{
  "num_hidden_layers": 8,
  "experts_per_token": 3,
  "d_expert": 48,
  "hidden_act": "swiglu",
  "router_score": "sigmoid",
  "normalize_top_k": true,
  "routed_scale": 1.73,
  "lr_router": 0.000566,
  "vocab_size": 13299,
  "norm": "rmsnorm",
  "norm_eps": 1e-05,
  "tie_word_embeddings": false,
  "beta1": 0.9
}
Below are experts of layer 4 (counted from 0) of a mixture-of-experts language model. Rows are named router (the router's row for the expert), down (a neuron's output weights, with its number) and show model dimensions 64-127. Each number is 128 + 24 x the weight over its row's rms, rounded and kept within 0 to 255. Numbers have three digits each.
Before each expert's rows: "comes before" lists some tokens at least twice as common just after its tokens as in all text. This comes from a sample of Wikipedia text that the model never trained on. Tokens count by the router's weight.

# expert 20
comes before: "–", " |", ",", ")\n", ")", "\n"
router:157130115115089113111112116132106161127144130141149106112130162127141101110146131115136137136133101178114094110095136102154121109076094101121096152139152119119122171140120147086135123117136163
down0:162107117139120075111134150119152117115086145134146125152115057092112117150130150146160143130103164131091111114179117115119143142128146137114158126166064132207133113130119123139136116163117130
down1:145137134099120116097137180164123110146081112139128120120133158137141079111118116132139136141124097144123112150130132120102152107149139107160137139108109124128128086070165107126098108135131095
down2:121143131154111144124102106110179103144107134122106117139115122128129130114121152136147078132166128133153112103151129099143126126115073115108114118134135121120142128145129122160124128123128089
down3:121165114176158152111129168098121137176096147137137130161151141151167134117163158145034173106133173141119115177121172134142109160131097103128131140127141104131134088115096103152177142111156120
down4:134119117137158169133074129057144120112150105141134088169109101156150143130126162191166180089079094124139129154106122122136121096080136111135125103158144128131115092120084118140109134106126133
down5:135130176131114125178153125080111131075152129148115154145086145128127102129123122115156133122108133096118107098107153148142123129165158136139130122142168143112130146152109144097110133134190142
down6:102143117143185116135163108147116167126134111105161097181166115120138137125111118185143104162110156124140138093177171111113104108120112119116138103153125109171153117157125119144116101150164167
down7:176121104149148116156172099113085120113117095152143159140086109153121141151125120110100130124142113103090139138110140174158105111096098153156146155164118158163126118118103125146139111126082144
down8:122148090174131127122090138125145104128106049107135140110147134127115135081127125121123124120145152121102114088097125156133134146119127146137114150100153110142070155178079116077060115124162143
down9:123166123124153102128152088125092154132095087148130119120077125128123114140131153129155113090111135133140134107140124163156120137118128150125104143094192157140130167108092128123115103107169115
down10:095133145144108157098127122102132150142121122133162126122174129175168126132157188148128125144108180144114090130153131093154129091112096121130146106096154037139150180086127159134108145138140115
down11:105130128126113115155135133126053101118160123141140103120131115114102125150108103104130113102168146141092152116096145093121149120131106126098139127116155131181139116140134108122133128145131113
down12:114138153114127098153134132129138134077177124104075154106115151136163145141131156114109126088135140149111098083153087146145131122182156128097126149129123155125137124127181122119093120084124118
down13:133113119108102135125139108125104119128127134129150135108114151158111125168107134113121115142142162101179106084133129124147128117137106111139159137118157153091104140140158115146112122124108117
down14:130116134148093137093184110150065124145146114146139128180088150163136154146128155122109097123124126143121119125133128120120146135120159097172178126142108154127161129148137142170145128113138172
down15:154123139117157127176136116107105137159146107085126098120088177126134148139091123138128149148148130150129127113147122176127111113089096142140154166142144111144149107132114142130101107148144151
down16:154144135094113092111128129121130120154119123129188115088119106113126128135165155088127154084113128125193112149143144124122124142122123132137101166130102157107151165110086155104147143081107110
down17:157134149106137123130129119152129156140109082131106146157148123141157147114141151138145080156130120141107147087100112128100131102110133100158133140149172111134168122157168165094142108099125138
down18:146117080100172123121140104143132144084092079134103092125084156130165086107137141126147158117162089128129130074112095168127094150095119143115112142126156151123106097124097058112102136142153140
down19:128097112139089093090171120149078105140114122133151162123122112113131137129148171090103106164180127122093155123161148119145126127181134136072119106141123130141117139153188136135180110140161111
down20:176148119139157068161128152133137120111114114123139144164120151120168119116139126134117130147166132151127142134099113131166134106166153166166141135100160125076089140136115127134102105152095118
down21:143154135128163146079123134107128130161118114122127120136139090127104110137174117150143096145156142102133145071156144149123116122073125094096105125174106155109160108109096134143131104163152099
down22:120148151112142157186146143119118110122161156106105102122133100127086127123108138157179112150142130122104129100118160130113144147135132105121104066137146091133116100121155134165135142148132137
down23:099128151154113153132113134143107158142116130154132142113141112156113112067154137132084172098080147130118092079120134139157134132134135119111099114120132139140082151097160114143108161145151138
down24:120122140136124124135149139149118112088159146130155124101132074133145093125109139146104145103140078112126147079087125119146141109188156127120139128092131069153082128117104095128144133109082129
down25:154048096145114129108142111118084113140112146129164131109115160129118136158158145115111147129109086129129162111176076143130132148177128115112142149139123126142103159110114119140108132107142135
down26:108105137107086146112114111123162109095150098094119120144146151146140138144120161148097124098122131110150098160148174130150128141108141058145136138096157174156095185140124144134121090135130132
down27:149117144092140156131108185118151155126145089157122143123092105134150123110164150126190109118144125155089126160102105136135125181122115122165149094122085096110140090091142134146091108105112120
down28:113134131129108104099087122155163118114162159120131115136133089120178143113153118144116110159179111142159164157134119109142117178124110099108166111123124111120131127149149082101126080120108095
down29:119129173142130087139089155110154158101142140087162086110098158141119140096132141144101127138106133120131159134151136117140146107161106144139117131124142099120124129108151118102109149093098113
down30:104128123123143104095123145113114110149131129124146106105142155125140121155091139168147114129112102143087089108102132104143123135105114115155134143087116086148127089134133181181158140142098136
down31:145126090103145124113065138103115186105118152123152107110137160149156128118147104134127133125121125146146133145142108135095117093081114119135113097152110118140111125097127125155165174144110107
down32:108097134080142130123124150138134160075145129086136127174116148165121114159115109140126086172181096138153097137132104138086171140142144111102110110161162088119086114141096132092142136140115089
down33:076112086141106137120157145136118136109160158092128172129113142100108133106127124112145137069119103081162118188140143144158163158134158174132112100133124143109117128125098137118126121100140101
down34:127158135098157132108092126142103130164076087098129115120114121101132102108156113091161119092110150102087100126123124128136108146125146186127114168118111134162147147150129197174141143098152121
down35:103135100095147096121160131136133098150113100111158135103129160100160131127108121109147131122198142068168199180097166159135106111151125139145124141138134155119134080130155101112132138127070108
down36:101101123113135133133100109170124154109115116171145159111140109145167084156120105122129146105103139158123121119116088144108134132124127134141134126100137140059110140119108060160115154137143089
down37:101125145173091119137103146178107096110144135165134146136139110097095127130136151122132120147137094122129168124133146143110166137104131153123108116136122150127119072169099126126090103136134123
down38:117101152140140169130160161155134131141128082139140151117079134129136147125104189146154112137127141155145108157119127097169149155086112162123145112108102089153125123112157176119151107103117156
down39:117120132081142111167093129152153167134152163135097133122109154128120133098119119120097118170126129122084116101165158166145135141112126129082150134160118110124135132142165123147095129103088132
down40:103120115142102141111153106112141173104148135139150111124127162146125131109083122125134108102103115121120092144153122134170125113123113134127157115143115137138160139117129126134155097123101167
down41:144084146162145124132145121183134146108140159099116166170170141129150150128137169076123119136084145120132093126123095133114153133137131106106068144151088118115146186127144137141100135140101146
down42:107101108109112144151115169146112109143149087089120104168118148142142127121158113114165123101144146140148147152095144148092115095106153120171138146148131143135117152126125127163123128116147144
down43:128154115093102145143150155150163118112159137122104129156120116128114125108082147094119151149125148115159110129153093122107109124094126120124112129113096131151128117116142128097153123121104101
down44:129121116167102120073140133130127105173145169135161128102091075164120102121141145106147125155115128087119089164140143106168102124130141143157164143165140143154112143171105119115129093144179113
down45:121142126111134128154162145121123068138185128144149162141142129118115147147142175072124147147168148158142134095138161120086138107163129142101109097122084098150121145126153110058118129099165119
down46:106121158154114120138088136115125082137115175132137129140115134164143188106144096165087099155127133150133065123094151125130073128144115140175123112156158131134144109128160129111089148098120118
down47:150129125155154134121131140159138130137060139136178112116147145115178170124140084161144118124126105144136128128103123110103128117104134110098140144119159144132157096128142098103094122121126090

# expert 15
comes before: " the", " he", ",", " a", " it", " they"
router:158105122129064114102140132148100131120097122133138150118128134154124115165112139160117137137150101123135144105132132144144124133111100135097126154119106125081119164170137116124122169095113148
down0:151109097107172093140112126161123125117092107118120145147127082180121145132113138152126120153110086113136130117102139130160117138099107131129170110141132133135142102149109162070144132106157154
down1:134140150124115156129129150110125094115116140112122138088138125122115132142111136146107121119139128134105115160086149113124100124150148136151072124111120115098110100172163156104136149130146073
down2:131120161116148116111144164135106129142130142115147109159135102145160118175108123152160139134110144175097135089126149133129138098123150094137092137155164170099118140155171091102140123140145129
down3:153135099157117145100093148112054120126116157116123130141162150160129103123084144119090092145108174139124126169158141147153091168166115134126144115122139107100084160123104133101151129131105121
down4:123121140146146119156115164135145104100115145133137104140156140150140143138102094139145091137129107168129090110157135142099185169128160119099162133130172103152104098124159103127137095122123136
down5:154147085118119139158120151136127153141124100091093174157147099132120145128120067129143124144132079144146133134113098115114099141084141159137167144110173132138138122146109156170120120175107116
down6:138133122081144162114128119116116127161104143131154127166130103098131139143095122148120126122131149116121119107155132177137170155092128136127122146119114101134122134126168120132093166110092135
down7:121120132172119126143099164133176135132147136142148154119078117125122190119109127166104120151133129133123136148107098111098151144141127104074122158083121145102090152130177100124117119111134079
down8:136105156132139112156107119119111089125093080121131126116150160120115150085137151138093133090171104106068154146151091105109103120112142130099125173136108138137176147142121110147152140126124125
down9:155118105156123125130114117124089145146133139054163146158134146148188142104162155089145131134151128098135078112122099134101137115127150133157113113147135141141134153131157073136126141150153178
down10:139138091141135161161135149149189116087140153137162120144134130111127123149135129154193148110094123101170112141131118128149101145127182148118112127088099144128130114072149100099065102105171118
down11:129103126149091066150147129155096132126132124124150171123122120117103122166119126135099134133154108113115118152141141111147105104156123146113132083108114157135138149152185144105144126098176114
down12:085110161116129120132142123118131092153137114165110129136101141150106158104123138116104120136134146166100127108113132135097142108150159112115132122123145105136108109124203104152119099143170126
down13:161115165132141136118123097126112120113169130107120175097087128097137112116181136116127128109155155115124126054126106121132154128118095142150122120144191103126118113094130126121125128132135124
down14:095146130137123163153161152119103103093113104126153168151153149088106101123108178128128112111114143122092180145089154081114091132115142122120111133108124161119131161141125115083140125090131149
down15:117139136121132139114095127139091115102165119133103120129146176096100107098116108144116085099137155114153150143112143146139154154134127129159168122107178081114126155176136085140126139109141068
down16:119126101105125113125161132124118158158117110152141120132091119163102152133141148123124179150102089135137097103080130162162157094106133126166134125126152146129123152106152194108135142108109174
down17:107130148127113100084110154134107141101111093176189111136116141161147133116145112120089116147119114099119135109138143105126151125148135144194142165147129113152138120113139164157120099117143099
down18:140117065169156134127107143113101121103153105118138148150118105114134151131130115136153111129145120149136141116151100148137150157109126126121116124137128154128153113130117120152145123122139154
down19:119105090124150127112091098148113146169129168147156130105149152060142114153106143111146093124126147116128122134140102124125129136152133127134106093090132147127139159151121115195140153108080116
down20:108086157120130116116132144149193122118177134155130122126146122096105140138122135171137100135149116125106164130103171127132149125105134074117150149123126115117129117129164097152121108134158083
down21:103163118122076124123114189152158108099096142113129114146161157127109150186113136145115103148114115127167151146151102107133125125150113137158150141103093104119150151115165139118148143064145117
down22:096071097120093136067079105183128143102111116134119141127155142087089164165156143125129154121066153148154103125077157147119143143143112131140097130133148139092112143146133098129155086140119123
down23:149141172082112108127146112114133182149122121159074129127102109123118106136104143149157206130114099103121097139139175123087132115117103120156102155193147135078114165138105153112139120181121119
down24:129133143133143126178107165138119103107111112157124119123101094141132139131112116168161161137120152131151147102119101113115119138065117156140142147136162124125131128176110130148098144130092088
down25:149083111133112079111080126132103134152114097118124158129117141133134135107119176135151147123122106133121142146116121155098180144117169119109148108125117126121149109134098114139084112078130174
down26:137093144102148105138107155171124091186099154130122121078147122109176127107140117152124140158138107130125124079134078110127147117131113116133124139123063121126139114093128117144117128127127120
down27:097115154141114139144116162130058112128130118147112137133115136191095104145115119189100151148164101119116157103138123113127078070171103144166139110126080105097119120144151093171138154114126115
down28:096104108133126151139083117115147116086107107118181121161135199121159140126094088114150138102119120078142109110111153087101120101181122129120146116122161127090149139125147092120117113090130168
down29:140117144141120118119135147158100122077142167122095200095120164099128087158102160084116165165120120099115181134166120127157111127156150115128116124098115143136150140165160127129148116114116133
down30:161085120144126113118114088088107143190072130105154115147096146160142143103164115129104143119107088137171103102088134141115106151113129149166142167164125100141098169079105163159120135145106127
down31:113132146101140115075140114137142109145115143126171117131135150107105153101133128137100132128136126125154093103126141141123169164103127087189111119181165139147107149129110104119128097157135080
down32:127080071121147115114121134170101119102164132114132177097151148145118135093132120125120163153168112131150158138145127145151122108162121141132130118115134116133151082158130121162126158148064164
down33:107118128110096131076142099171169121094129167145129142093134170138138120085121098090126146071099141141128147123125130126096091107139142083122119090124146100144106132167132136132072109161118116
down34:137130115146126122172157157101147139127160148118134121132127116099124109159119155131135096118158123099118102145118146107116115122127149187097154156128110157107163129122103124113074122131120150
down35:133084157131113102144118119121064136163119135154153129115138100168115098101101128133129099120114145117148169164155132127191106155141121111118133087140098142138101140122136126134129100108113099
down36:109130104191084111109126103147128135149097080109148175141161134175126147131142147148120104129087109119105137164139127124120128124108131109104154102121136128093139177136116148139086168122101115
down37:117124160160121097137098118114085112106112152118136119144130145156145136129096139139145119079130080167153145189156112143118098145102159142097114139095104152089161149104107165094121148146109109
down38:099121093136104173148131119149067143123109096100168169119108114099082128130126175141122127081168147148119139103139114126138151145141135155161120095116134140133144142153120148119128149144133129
down39:172144122108098115124125124107129136118114146131095128123136185130133143115103128135141130097165131126136115158123123162150157149156154103146051108105090095116133144115138112147136123138121167
down40:150116127143144140118100148152179145144098141114149114136129173095125123139151118152142146122142132124110103096077151099079160126117117144127131155127151102127109149154167105139124110134146122
down41:109093172143147110142146174118136155138117107137148107117157092111144122111132145160101149131146104108066103073092136096144153104105153138123132111142125137116135127138163084096118156165138164
down42:076148181127063099116100144139132116118177143094114123149140130118156155135139115151145135149092104105106133122117125091119134118128115092086117095106151113111153117139113116108121089125086108
down43:178143097125140124113127149133093163118145134122120124162158101149151082175135136143166105118136115142169098132093121132131117153110107113090153116144117135128129138143076104147143113111139137
down44:127128083107127110110101092120111192103133122147126111155137109135136121160139128132125138116123098123094126087136110106130068155121102137101132119137118153117162129176110139191152162098097161
down45:156114118125131080128140098098127122132111106137143140127107186114141179132153073125150101117132080127096116112106133157104129082112143119081105133165111143133157108120165145117166133132182166
down46:128121098141123115141128128150128131160085086150095108116206103092116098146135122144141109084127132168112132174125160097126066097115097129133160134118132150155094101131124128115177136138114167
down47:122157065130129147155144127131153130126165127144110136164143163123134147163104123152123116131100096117163083147068142111117099140136135171143106146109138150156121081120119126107132068136154159

# expert 19
comes before: ",", "'s", " (", " was", "\n", " and"
router:141094131082119103132126122163128117130142093122146121160110133145130138125119165168122124126150105150131136098107111145143132113109091123082120163104106147129134147126113120120092133123154149
down0:122128130102134141162120098139133146101134120144106149134144136132106092097134120149133104099130124139146132106116108106150136097093130119137139147111179111141113118154144137089109099148174157
down1:160139128110179128140172134122112085139119158089123131106120128141133130155137153139120080110121158126125100135153093109080192165178149104137066123115123158122160101112072181125104124109099172
down2:131100076130108141111119115126105122117114129103150125132121076147124145120107162107183135128153117124158109178114122128143118138121131161122165120129099125105114142143092111108159166156096098
down3:166086174123121089137158131160145123139130154122119141107115138126140149145106172159135139085111138147115086154115162161127116099110119144150121132118171104123129112158150112105115149128110130
down4:110133170160126095173133095115112131186139110107128102167137102141105137120129081159125141127153156118124133126115157094122112118164153098116104140085128174132137098119135109137132096126136104
down5:151136146110123111104109142129130112185166096147160123127145122124134171126103091121109112081150093145114118139099090120069157111128155154142102106099129134128098185134149108124093120107082107
down6:141105106122161166109122106125106143186131143149160116079123094119127110176114145146120106130086116140116114120138145138134135172118160174131142115157121131164138133142141122115144136112135121
down7:172158121158151128109126120146100104106159111112136106157093150120093140147121137167169124114124093108144149135123145140158152101121116150099178163129141132142093072155115124132161149133150151
down8:118155147086138133116160159119138138132085115135104119123159158128124111079157118159095127121136132169119119145146116131132107093134120155165112113093133149116093134123092154124093141141132143
down9:132110089144106129089124137122117149136062134121133146120131141102109093159107141131171134083140188120110121133125137105142114109163171142139169144162149194159127130136117131087179138128116121
down10:113132113129153143062143144129113113105121149129102118098119155119109145130124160076150128126073137115133161127155146171138052120143136109116135155117146146137092120105107105131122099109094125
down11:068125140146159172138150134113133124169136072153150124102104116132134107100151184123087137121172093135144134142078136107139120112162125094104119110127117109077187130116099086114123185120119127
down12:126143086100138137107108128134127155145136107109145118116116111090106110148127155132102107109133124113124170170155143137129117124128161124134144105137099154123087131103107105090107143161136138
down13:119106104114141152141130120118127167107132111136174123150094141176132085124092117125127182128123136113132111156102129148162106100113130138121154114115129119115110119126181120121104161109098110
down14:126141137125122143169112135120122116119157150137156123139132126131103130146124125126198135151081120167125140134125136120088091130155102111144099081117103140132176127135105120154093162108104117
down15:150095145084110120072149077120098165142123132150106166070112149149141122115124192137197147105117123117161115130125105101159092126137143107118138125160127147140101127124169125138127118157138106
down16:124128158127114103098113106120153125182110144152088100078112126119148114130106120110137133147114117120105158130122151135115152158132110153131124121131090129138146161130182135107140091073058154
down17:126129137183105110125129120106150151123102086107129149142136127165117142094123115088146133134146094161126161094090093147159106119152153113142156134097179099101117108146151140120109123130079107
down18:137142158152125122104122106116136144136158149161101157127148164124140109090172120131114087127105058144120139140109110107149157150107167097104135121104135121108118127149116072151165157144115116
down19:093131131145129139125164139083100103137112143086142114148128151137123155134126113136158137123158111119119155125135134099137147122137144120090140118099142157124123182090097135072108106114177122
down20:130145157129168139175149165140104078177119128155132117133083126081110150148104105081173093134123126081133112115173148144099171144142151132117117158112112138131140096132120136136097102113141171
down21:131133139115112109139149136137121085126142077182168109109105149176121131121157166132111086120138161135143115102122087106085158134111148132138148111122149118098108147135125169131134144156137158
down22:159156115104107148152145118122117139136164102129144123137117122141165136137149141136115131095130135101123101132177110077116098145101143088116109101126133127166125133133115174127127113107149115
down23:134141096157088095173123174107115108093102126083181104103155168152159118105128155098150119087174118127148154117137116067117137136162155158099201122138104156113120134154106107094142126134161118
down24:122103093125082146121141111108142144144121090131146149120121127167107080120145131126108116091154137136152137125159103104144156115150104137133153161080086112127152154160115164138128188140155122
down25:139155089170140082101141149138148134098161130100156127157119099104140141125149099118100116135114187125090166135164094163121146123122141135111146119137137147110144111131107120164108155145132112
down26:125126119137141148120148110138163129108155142146138118073109130124108167117127143117148134157104119145104170166119141165091079137127153079114146134093141103145129175121165138107108114117110088
down27:145144160152132134132130109169151169095127110062137115131105131105112163136099148129126162134102112094114132160117183126168108121069140115160066084070108135162132127161116101131110132079098125
down28:165149125129132180179142136116092091166135106139132079118115135108107140160173161097106119102130133103136082132146089137136171174100135111142110094138134137120165067074115151107173129169157149
down29:143115132133095133062109120124171166138122096120144164154109144154159144078163186182113176123117078155164123112120110160155098148114113130107113106127126093138127152109139140113119151131106150
down30:116118195150125100139121143131130114160130105137096136159112149130083084149124150106104113151150129160129144136106156144132148113149137153111146116116151151114119129124088083126123154147116171
down31:140135118151120135112139132105125152123155084160111130114167141190138139114124094100072114132148101163146129118104098101118132149165107138147136119102140120117165111140119119150136181138121142
down32:142098128110109154149116140143132114138123164130166154089154116130106138111076058116109108141120145101140148146144172105126116158134124135076119128134098119097196132109165122105103052136135125
down33:091143141138136105109101118133151119096170102108137175109121137151164159074155132106145129100150120172156131119204134151128107126137147144160114128100149124095107146096118135131129141128124144
down34:132192157117091099174126112128111099095136099096102123111151170113141129102127141140096116138128123146122137091171096062106109124137139128137130103123112139099099158126142133160134134155125086
down35:136130167102109123152103133115135116151084076153130103139107144112106119139127106151127086124113128127082149127125108146133120099101168125135149143144135124091154100134126119143108163181139139
down36:091126123100113109084181088149104151093119162116105150141144105133128129125126103103127136162141094152122175102120135117115117094111144132112152144158189146123092164118158140170104122131138123
down37:136157122156151126141142155154126139137112155156125107172138092116117056171123112123147157110083080142127108118139098106160124160123132101125093108148125104125129145092125135131136107119139110
down38:102094132125104110136168162127169124124148150090119099176163180131180154159085118132122160030112107136152081144117130112138138136165126157150121157118144105089123135131166131104098125106113136
down39:141115111096113136106105148153109082135119139114123150125136105130100116159118109179146158090131127143137115162107084157117095146111176127171098154130117099137133132135106126075126151159054156
down40:102117129148143106152105188152125092135137145108129098132112118090173159149131099152112171116115168086117113123125144129137147187178178105078117094144126157110180114118115112102160083135130151
down41:117144143120119166146145134149137112150113096172127165132168197164098136148155089122059096129135150125137135097133114119170134134163131148103094149135127075134179115126127161120162159136117113
down42:127081155127138151161128153139138116138061101160111124130127156137117177111124128155112133155103093122133057115148148142130138125142148167123120102132138135110093129135118123105129118148156139
down43:142106142124156138148119134121147133140119147129137136100105094088114152122110145149115146177101155110114080122112146119072125145132146110155097156173136140167104120117119077131130159150156108
down44:132116124132137136161138091115112160122115118117148120163115133093106129121109117155092145138125164128143138106104138132103179117128144132104101108143133134148183139118120134164099133141124133
down45:145107085134130110096160153118145128086127139157170117124127152060167116133139123122091121139146157098102143109129093119135136175114135128105127156166118142118141127122160116152150133098116146
down46:126118136135152083118100144087148143155102171111163145092152125115106084172115146056166122113067143113133111144168160099154111120130151129156132166137120117131118119117197127102159078087121104
down47:110105143115088143123111155104104131086127122160124175101102098159139106089164127143134137091128104126147127150156110112146161124088101100162134128113138122146116115144109073123140104141127174

# expert 42
comes before: "-", "|", "19", "20", "The", "T"
router:147092144135110079104118094176188111134124157108153100148116092135138123158130149145139111149165116153132140124096119111182126103099125095100102131160105104135113149124112133152166140150108143
down0:135160122137141127110147145135170099141161101115099110154159086121154165137088130168140105148155128155100094143152096131116137132111106137102157135141110105152113092133076131138084118144097140
down1:110142142162134091147135144122121113121122140141136136143130115129125139130159134084136126168172163161124130152139122143153139082188107134137110089118117115122111102133094148164160136118120140
down2:139064145123123146114171165115148149144117113127144135157103106131090121151090125123129113135126114063098090121152134155147119159120175136099123102166153084130196128142115143134101085121136136
down3:151141103099133107124125142115130134110157156128141105134127145114114146141122136117191191107131146147119095128124115124119103115125112131157107153114136110134117118099155148147103156135121129
down4:163148140137132105121112113133124083099113169133110137140134105109142142131125146076129123177140104117132155192135110154142120132168165126120119128110154123077115089072185101135125150132071091
down5:116133125121138161160150147157133062125111127138141166130166115093085146115119111144095085085122130143084110118098115140124112146140204120095141144154133144081130163107138110124120140101115113
down6:128130149137124106122143119159140132155101135143104091144150119165135151124139115138145115100113113144124133146114164120158111120148119126138116163114090178078135129151121123130134105107137076
down7:142139189121098105126120138135157153095132099148128126137139109170151155113107154104116107099120158150108152150101145140162124108145141136126133138125108110170148140084121071103103087139133192
down8:130129126116127145123170131144105121134091139191115090167123133115110149139115120097135146162143155132119120102180172118130082089153149164131115104154140118117124110127158115108117133117135135
down9:087094135123092125129119145153091139136139142112115168164110147114114065131154146092146117189157120108136160110145139133150101168119144130141129115127167155146167126103156167154159108121107107
down10:148140152116119113127120084110145131146106116168147124110170109149145100158103105146139128088124139107153142169121162133112095084180121113108115174117093107112135144066137129126142120134109125
down11:143115158126145119135155126111105132151097119147121119092085113130143120088122103154134140074108099120128151117146139161124124175053113136120150151136143145117098167171156072056117114148157111
down12:134098141112131164123144162185161107142100168094158151165137122136101127173176113129150114115134135151134155131152146130135128143110093132130120086102123098095087106149079148136105095131132105
down13:119120181120151143126107123119158159146129168164154143107122148081136110116153159112114124090112149160145138131109138127124154125115159115129141146112144152133119151155135125116170117163118130
down14:083186086160132102128109143076132141130189107116138088122133102107151146094137130141129132141144118143091103144113141131119105140084141123156123148116145135148137129129121136158095154078109128
down15:124094146096117133120108135167118136107116141156151129127116099130118132152091165109156151146130157128153159157111172081129112143067114093069110139125067136115126154127139154117161111166162154
down16:121195097115157093118092139107071106140171130111134147106167117120141092133119131138118110089188152091123142154120136103124121143172121130094116116154142080120115149095117138158133122120083145
down17:091081117123112140131125122172123124104139172123148123152146112104140108144165149100157128165137119103165129159179088163112097142154150115127155097119163103115152158098105125158117124109121141
down18:145112107094159141144129116156130158146135131116115120167109166159140113102148110132144102120103114128119120088103148145104132133099124129151134180131147147130119115159153118114106131097143103
down19:141160111142105098119162150123114162094114174155106150115198149119133125117116130144150068119140126134131119158098164129111130111105155131153121138162127117145126172107101114142090140107111148
down20:129131169118120140079138086142124172122081156140142113148116142099136158127114155132151126156124137093156107133138166124105118107128127114119149131117076122117174162128146088124128139110096134
down21:148140118143098101132161113126124151154109133185102111138134101119105077114119090132152108147140135096118112129131141135117088138144114182156130114111134107161121096103123145114104073111153146
down22:123116100146091114063103134118137132107129119101099161142091116131145161145109118160124160143093146159109143121133184148125139104145137121138130170124128124141095137136161113147118167101101101
down23:115154108160091195139101137113126144098117123128136140106142159119126157108141105137154109190111124139141074135117128135094131131130151135159124053145104153140126127128099132155145145150131170
down24:133134129100119125159146114176125161121107133148114097092157102097103127130146152100137102172145189094121137116137179141142137123079124143154123106124119103112155120142160174142145090115133099
down25:133164103105156115144087142128164081098072148140091170169146159177144108101180135098123136119126136126134096118110137092142125126165116155129136166108120126126133170138155104129147159169166129
down26:111118144103157110134114129143167126150115171149120130124133116109143137136153155147137073112138109116092139114147114160137089157147112105095127161135107144091120143185110108118131138079137095
down27:103100114118114146099147105148096105118169138132134100128148071169172168114123132109129136124144139146108101127124110102146128112113154143140143147148146117090079087138140114143108137141124129
down28:150115129162177138122123104122107122102155149127154167136121114111137123153141113162112135145153120149155111166128083142135147126146137124093165107143157097099110098089123135150141136153135114
down29:113132168135137110092101160104128109136155129099134131134096142121132100156138125123096127088094072154131127116123129124148099146081138107106111094145104126102094131100075130141123130108108122
down30:110127166114112156119115147180088148178140128139133092106083123132136158059151119101121153087173149137099136094108138128109146132153193110119141132122120116102129134112107079097086157142126132
down31:150155118152143139122109150131139139109105136175115079165174134092137134156115146106102150155100092105139132159089134092136137119110123134110128095148150140124136109117105089071135128162114124
down32:096125123146108134123117124144137088124129147128132133121155135099147138146118148135119131145160149110119128127120099116110141093146124122127149108117159100147126142142124118126125137137141145
down33:123123077134113097095159159095133130107116178093115134110118152075148085100132076122150099143175128119131138136142095170149104128161149122132152074133129141130109112137126139128141113170149147
down34:088126134125111103099147163160160148186114126108093132139091099102117119146140129074152086142136107109117172121132132135166114134154156154131128134088144174129157100120123108152131095109122116
down35:107084121157110168177121120159188104142115140153138175140142122116097106155133104142140092113123088132097149114118179153176155085111093124130129144137131112112143124163123107125111101143146089
down36:113117140118112139106138137134148127104101124134128109146156156153083133152153087136134121098164178171160140122129128154131135146130137155126139095114127107110080125093118133158124139133123138
down37:145134057095108145115119104138146091132139117137138134177089143155166111130119100160142128152146134116134133125142148164126127162100149099158110097132147113098131145181159170106131065117135100
down38:166161143135129101125125132129151101142104152171120122154150142148113128120145124136098120092121103157137137116110148134142112137164115123115094185109090147121116139156124140101103111119105119
down39:100105111119110120118127109138135139120113161135125138126132126147158111147114151117137144149135131095151153106147079160135122143194114112136160104124172093164158126124114123115113120142125144
down40:124062154127119181112131135111103147111157098102102153134156089157139168118139089158095156131097116139176144105105134120126113117103122096114134120150135131138125134157113143216053160136116112
down41:163143098107122174094119115119082110169172113118152124065152085162114128143136114124132121091092135143137143107123147134102181138079118137120127153196134139166150157143149087144144117157152117
down42:177108092128132155149106127126125139125160136127138075118098128151120150118132100085140047147127118105148136147151094113084158102134131107104120146114133130153130111107132155122123146141080135
down43:119115106119104113105122173124132125104140157115170130127133131151096143115129126085130148155118146087117128117174156123118117170175130139146117117100123138162154100115068130130113100141120117
down44:136106132122146143167137101169129123107120126121104118174120162104126132139139115139116154140134157164148126158154166121133086150116081136138140141102137140108109131144150117125103089128123084
down45:092121121106128120110167173153104113121158132148119100186136076161107143142101133127164078193165133155135104124113118142120098104130173061135128109141125094115128113166158163133135122157143105
down46:148153149108129146098110100149120132097132160127136117106126108121149127098170127171152140126111176132107128105129158145087122144142093137143128128111152098119143146157135110123121143117121132
down47:137112140122084134106088131161116123120130154100102123155117169158113155099129124098142123140153124086125099153128155146096131129135103138144203112117136129162138111090141126122163130163118114